config.yaml
experts_per_token: 2
router_score: "sigmoid"
balance_loss: 0.000602
Below are experts of layer 3 (counted from 0) of a mixture-of-experts language model. Rows are named router (the router's row for the expert), gate (a neuron's input weights, with its number), up (a neuron's input weights, with its number) and show model dimensions 0-223. Each number is 500 + 25 x the weight over its row's rms, rounded and kept within 0 to 999. Numbers have three digits each.
After each expert's rows: a language model's description of what the expert responds to. This comes from a sample of Wikipedia text that the model never trained on.

# expert 0
router:501464455503504505528479490509506508510519555495499475491480523500502489531476515488505490506531525517468507501488495478508519507559488492517530520516487492495478529526506481471516561489514538488513494468441505509495496479515465511505525467513518514507459484529517515565492478511520467495519468480528468520499465519450511529481493486516533516469560522479489555507541499466508481524512489503525483504526480464515537529523492538478521472509502489502545514464495519519453529469437505487482526491520489461475501461513495459489493481510456489500530515499548511521458531504525520505529535476506552470491531476468495508472517487505532506447491474486511523561478520507440475463485
gate0:489493517504488543549479518523491456525503532510518504514505508481471501486434562530457524544474498473520499511497481504529526498515502501466484472549508488519515493479495496452514521468501559489524536451500513512497501525545517467507512532475485488522478513516472517532510550492481531511499515463492490486497474518475482515503538445480444506468524493542510524540498533497526480530493504483470497519519516512512524502531529525496518496482495498513502490522509502535493489511500501481521502470524524488520499488488552538503491471531505548536510442469519481527499545494476520521454494519585516478513476458526482500516505481520533492520491549459528486510487528472473517535478
up0:534543527473521548450498478494530486469525504506475513492500536468518514474496451508500484515519518522528511495489499483546502493534530505463466469467477511475500496480471519501492511496547491498499511449531462501520494492451551476458509455490545502489481491485535451532505517506486506481474456518513507510516520489499489479506480497520483492491497530533507473510467549499499489475541464488485500501476501524524486494492492517505546503517537461480506498508522456513534472476513481493528482495501517568513498498536502530528524529533509488472482513525522461468516535542503498549497505546420540537500496524505502497498527519537537481500490508477507536444460483497537509532477
Line breaks, year endings. Line-break tokens ending list items, headings and table rows, plus the last two digits of years after 19 or 20, such as 1939, 2008.

# expert 24
router:509482490546513504521532515500490479509523493499509520486490528540535488525489479486481501492497506511511539492462480510490501500545496483522506498509467487492472464533492519469491558482518511466518532505462481467498544496513524487459498482498487504510494476509461469533516534488447514500500491482524479554484491486496533494482474458480482504523493519482536579520525481492530487497494475505521515499516504455526497511531502539483538548491513563496526483463530542493476503489482512492500533504495480476482533494483508481449516472481451487534543497495517495539493493466526512488554493467512528527525488482451504500488545529494511476467494483517458531556474521473465422467486
gate3:510481517453517455500466483488490526502521503470495502550503544511510510521504479516533546503506458471464477480537492446513455514533479488487488502506480513505531443491513473472522497533472482505483502498501513475502507542506534500483484524521507505537493525504524513544526545515498501508472494520533518479461562493498506464537504482487543558512512518507507484523518504474517493490500514486500491533539452483479489493465488501525510562475532486479513523464515552500456482528523491475531523525509475511493551520487487512453512535526525510505545499518477484554514527492489487454458565448529502529536489521500473492502497517499512528495487469514517536477479478511515484472531
up3:484521468501519503495480479516472489462549505505470458514504486533529486476487536490486504519511501482506521460527510586500482504494500499495509497464499489467465539496469481541511451495411489506540540498462460478511467462502472480522480502468481495493527526489510493493481483502526474485472520501515516483523508519491487532496467484491466503535503525444511537532522527478500543423515498507545495511476486490525492490551508472495524487499496486488489467454496516476466514491486506487498505523486476496536488537476530487553498475493539492477473473478462485461507489457491467458480460499504476513491505459471484497481482523541540502470528513508488527545524491482500517477498
Single capital letters. Single capital letters starting names or words, plus k and other consonant pieces inside Slavic, Persian and Norwegian names, such as K, T, S, Zur(k)haneh.

# expert 10
router:539471484519474498501505493472455438507525540455516503524522504488494477502520499484485528556496503502496511486482486501489509493494469465497534516526506543485453522522488543513525539493493499484499493460487504517514522527581475499477532474496494547535476492543503459489476545524489476541488486439531486522520464506461502529468475506512520495525518514479483524472538506507512535515502509518536473555536521520486495524537479509503515492538522518494554521446514495516479537458490503506490502493512490503477525478503507470504484490521503478501512534456500519515469500466487487476496496465514501531506533512504477522463486547498499474473492517521563501521470499438444490473493
gate1:505479467542508510498455471467473490478514519515508468524514513528514514488512475503493564493530507513540488498501448511511458546508493508511507550535507516559478447516543508505467522507449490522511507472510502551532528489482504522514557478542500483495522483545505451511527487522498496510475483534509508506526511494498521523508488483504450493529514458521487468463507511515477504479474525509526511527521485495439499495514511508486518512459497526480491487527505516517505496464491468498484501475503498484545575493480499503452477501488474474504467503478494538470532532539496505516504513445496500512472507505550502460493488524499462498457464527491482475447515523522433511487495
up1:495525499484475486510484518442515517516544508523484492521551473539540475523503493504535503500496494529468492479479502533487491486541468505506496481514529455532526475536500458525471491482486508473524476473515493524512491488463494503528536470484474501469494500506499555474528514486461536481504506480498454528523540508487496522488528542492473510523502506502507468485518512520506482485490503469456469499502489499460491431504509516490525547508501527471542454506514501502545508470480514509458503504514505475503496513496524501501477512517455489459483500467502571495528512442492486501532501455516500526537530502529490504493530487488482473457488492482448464442516559507447484448524
Proper-name title words. Capitalized words and word pieces inside names of organizations, works and places, e.g. World War, National, Air Force, Miami Today.

# expert 6
router:544478496493488495530475482498452521552510535455527464516490491531513492514471472462497508528515491532476536452469483495484477478520459494557538496495460510492498499523507523481475514497545521490524495509500529513512531500522460527472525500481499503534481499513485519510525499485499469482506509499510449542474478496479522493454466528446513509469545483480539504502529516512527548500517530521540485539519508484462536533530498533479523484512508477510514491451539497503511524463496521491526494503497487459465478455506510455503515501517482492493501513488497435515533507508532543486522518484529496520481542497485537488501526544519516450466488457496477507554493548508480477485465
gate3:476513499507503478472472483502554505462528490514497505467497486496482510497448479471530451507462501521496481510478503452562484465541489489507474486500511510477482523527503465539506497497467551494529457500491514505483523503513490500507514527488492492476502503501491454494505482545477483520494527475514478493531490489480515469491552487493506515501444503473474475542488448488518473506525493539526491527535516500529505515505512524520487497462501483472472489520513522475536517457509497490548481542522428505503517504492558497506517513504485479481493517507482439503504485549464490519511474515508559514507471485559538511499493485488507505521449455537512495532488504497485591480487
up3:485532473519474454520494534474506485452476463534524483459495413525444475489506499478514487486464468550487508537467493502538475490503509525514528481500470470488498526523488517490503504490530494498541487507496505504473487480515535498493537454468505540488509538506545492499524518522481475489488509461482480536517522476468473528524525485512530483523442472505493546556482498469503457465473502523503512497521519508507521529513480517482486472507474498484518477509529455500498523441463507468469450504494496508506519523530514509523540512496501486480510506518497441500536525491498493508526524526484512459535516496534523488491538480499466507535498453513465508519497501521516564513491
Name-final syllables. Closing pieces of foreign names, especially Indian, Slavic and Spanish, in cast lists and tables, such as -ville, -ana, -ari, Us(ha).

# expert 17
router:521464471504514449517492462464444436515516524470497489479469522535478418495480474515471488507526491501470527488475521523530541490540478456503531503564494497484453499517526508499525533493489541471509509480485472514537519504512506481493482485512507508535464460493487484529525523527495481479510514476486489484457498503476493531448479484472496524433506541448501515533517506471486529540501528529520512514527510500489537550512531495480537529485493508501529489494501488517526511452506545531503536504505506464477527482497511471481496477464502538480513467495513473511481521466567521465528523467510542532497509493503510505514494513490514489493510478502517508538477498505484486477492
gate2:523493476494503503464491502490507476461489513521452474546474516494526473494510492531517491491525537542508447487511532522470526525485555508475516510492485455497512536485559518550541493504545525558502477512487550513478534549503539462517517496465533500529486494524486470531477489531542565510504482531482461449473482545484516465484515537529478484517484497518514500517469491474498533493529504527486474520499533532511499521512493495475473498517474453461503472492482469459488503481506520474487504520492511504445525544499476460537470500515525519521517488524502465524523486510501490535477500469504509506504535506528473522464521482494478473501515488493501517516468529518504539462478
up2:515516462498511532485476509444526505491524494513448519503501500483467441498513510509491498463524488532541525518471528465432470487535493488537520548545520460494466515519494545514512501486523488531541518506512501482505465499501487537463530493459494487462540548552513508504525499504533504536490501495496463505528486489512484488473537532486458546446476496530472516508468510546491502493449496483517507498483515510530476484508490499512513484519490470493511528478534501482508509521497555494464493490509469532500456521477484522531506520507495486464459456529467503514481520432484483523506496534519476503533472532507528495496525508547509479481521538479487472469535495493520490470504
Clause-linking conjunctions. Conjunctions, relative words and commas joining clauses or list items, like and, but, which, who, when, before, until.

# expert 28
router:535473491508499462521507511509462491542502532475535488498497549509521456525466474513502495548542531531447540489444523529498512449495529490503535502502497490511457526465522528505514534476507511483518505469479496511524510497478503490474516467479499511530479489543495508553525510483447495470506497474468484505501498519446494529492442508487516515487523509474498496474530509474515488505531515517513481494538517477525524538529506506495563511493512501469524517478532509499478507440496505486511478510504472476451528527507510471475541467512456503466537530471502502548509493496498516487504501513504498547471501461496520484474540500524515445436500500506511525543476494481456450507490
gate0:471492480478465489521501530530474485482462484493493500513479516493487519514474496533505507460471511507493510536480498473501454503513525498516454523512512510496493516500495490449576496563511516512477502457537521488467525482477489458522493466505461513541492483522497525521500538506511469522515520515498476501510479488523498498503446502465452488458536497477482519515525488485484498479521498508519465549529515494490520480522490511492488489513555565520489464442457465524458421532447473540529515481508494515499491488526505512478473551485473529499502524470471490491510460504499526530498513513509485461500496546498538469512508494529532515496441495491483496494490508548509480509468
up0:520482467475488502511532511515512519485506493503480553558481523488482506501504472507566471490515491508521465529466513463488510491494501508505507498505487527479504501498522456497514530470519503496496460470508490516509488488503496540525475509481473529468492477543511552471466534511500550515482500505528559514551508469491509505503524501489505484529535493525478489477514548480466495478538504500514492504544487519499486477500470502499514442518521531539506523458505495515458472498520457503524523486573466557506452543501468508490521527474505512519465519528471548542478499515491551492427481480489525502474522472492530464526467468511500510506493494477495504491537522517479556504508
Table cell separators. Pipe and semicolon separators between cells in data-heavy tables, e.g. W | L | PCT, —; dash cells.

# expert 2
router:542455496499452498501469539515491449506516522481498488476468563499525485495469520491496514567515477533470520515473501497528505480545476512517521527524496481468508493527491541494546507467478493469548498479464503500515494478497477504520502452482483522493488471521474506533495522484490532521514483489509482527504517521476495502497491502520513507477509525456482525526477484462521526465491533499525485511515517493516546516546474502486551477508485521490520482510507493513502493498486474501510557499478473476462540475507485475459510437484507479487505510479558517517477529482547503524539484432501537537491530486459480512468523549508503505451516476531523485579488511496484494498491
gate0:523529482528531489516503514542515451557493491497524519474470503470509488487497519529505486501486498517485529475502520517500488511499504543435495552503479509476487497522504463506480475551541465508473486497497510480455453536523503527497506489505521462527493528490525553466550484535546517558510497509484507516484456522541510489538497498479492473493484508484490471477465506473490499521504486510515497475521504477442514499524491517510468530516466492554531484547474497474496541473499488492509507485492479504484544430471527522540520498514456519518504469503504514489491485495505517533515480483514529444437536524505507458539511476482514529528498503481542510482487479520537475496537
up0:529472543474480501499506531477486520471513530481491438519495505511509466460513476499495517540483508515528484475503483455524527492515534480516526484539478499502532475489486543488449501496512491493524504494511500502494520468446492463473500517497507559485514510519500454561519533533431483483459499517508529468484500511515519482471532525495511505527506527435522483484520524497500486500484509477537521530507496483515519485460495520490523471504497491488489505451514477549530470513506511459489505450516521452497506559521525519489498495494471492493478513475512517481505529539493470500518544468488535534559507454502472506459483531510489456544487491528489502519493495450529546481496
Section and line starts. Paragraph breaks, section heading marks and capital-letter pieces opening acronyms or names, like CS:GO, MAOIs, MSV, "Dodgy".

# expert 9
router:495483480521454493541504487483463497498540524511554460507447494511501464518515475500463521541541490520512489471457497514489503479488517486504494482521469517466468532515539511476479521473496533485545516514487490517509535473496441491478509490478481535511464507542498531525503520515463475519520478462494461540488485491501515504500508494484513490507516522482481490555517511470506504499483495563556511553508495493462530547533466506486507536503526520507502463464520530455491539467478480534514547477535499492491517453482501476495493496471469508472540522459524500530513530505558478490495490497501514502503525466494525493504494530539527484469525485508518517513465545468460457503493
gate1:479500478478464507490477500495524529532490511517542514498501519502510469497533490430449476499537496482509470495455511500530441496510452502497509511469569534509503473522520442494502456461467525515489469538462490438521500522516521498495475478525474537485530476525505500487511523539469483503473512511494491500533449499522504517514524529498521505513492523511448511504446479497500475516489501560494481565493466523505494510496498501520521514562492494492460496477501459497514524479483530545482491505465485506482493535506511511465459507493474494546469525497505524490510536446494515501460472527502530508511513484507508502447506492522529485515488498549490518493460509497462501500536
up1:518494511479479500478500545495556481442458506543498536492532519493487509505512490503533459551469507497485512441508507508472479499535504480500484509484489487510517523477475513504512510511533486467507514517498498499455491520523507489512491462518536469509493508488473493481514502496493535490514448517513560477488481503515468511505510565467503480476552523475468501559515490520495511496481508501487489528530502571552483484467496558475534503510514496472523524501491522444474526481514498484503518579477524481491488503489491451516528507480533496487468502547526527502509512524540538523528537520527532481481515455549486508522500519477467513501488521468482473481543506498499516517465
Common word stems. First or middle pieces of ordinary English nouns and adjectives split into subwords, such as flag(ship), tele(gram), am(bass)adors, tax, plant.

# expert 12
router:530499491529492443503487487527454492496530511491541467499455514517484452530517496493485515531533488545474514517442501509534518499527471485511516494527481494526480511495527496479527536498482514445514529492458486532504528487529500531503534465491482495545460454493500493518500499497464509473515452484498489511489484483459525495472486457485518522482556533475514500512506543469532511509512503514535464502516513467488519532531515538495521485539543511468542486467526513501511518485502523516463488491478484468491497466486508487446529451481498483457504523502491489529478550504529505457562486440523525522471526483480488494504481506530536490478496498533514512521512548469490478471490
gate1:519476487502514549489543491531476481506521524464514510444510497479498484553505477503523470527495477491496539495472491490578486526455492551501509488510464538503511493514506500491526514506454505516477518505472499485537482556482506490505503500508487524448486532541503493505514490492505542481513512515468521488500465522498543507505501525486480479464501488494496532475497514518499513485470462503507529468503523504545478519509472504475485519495529526503464459515455523515526516456523493489522507561486531501459508516528473501510494516522489508483525542532466531546455520513519429526502482459481460535497514494549526518478525491497533525520553502506474500556525485556506517514497
up1:498469505564523494489511510440503486508478479526469498521483511499522470493491495478504476500494551503513501487503491521474509505511526496527499506525540541572481473493493501487509505468433533482529493496532534522447480518487436454479488487515546487465452463479550556517526501477547528500503519536481481524503519539520496511504473490483471492533506531506502525468539492503457489467489467507549520532489481537498494495544492496528520484491452490508502524496500507498498484490494481493469500526536500509500463516515488452514518560480500490522491524491482536506472470520509505542488517516515511491536427491532498482506464492452500477503493500485535533501531526513507477468502
Commas and clause joints. Commas after names, places and clauses in running prose and lists, plus some periods, "and" and "was", as in "Amelia, married".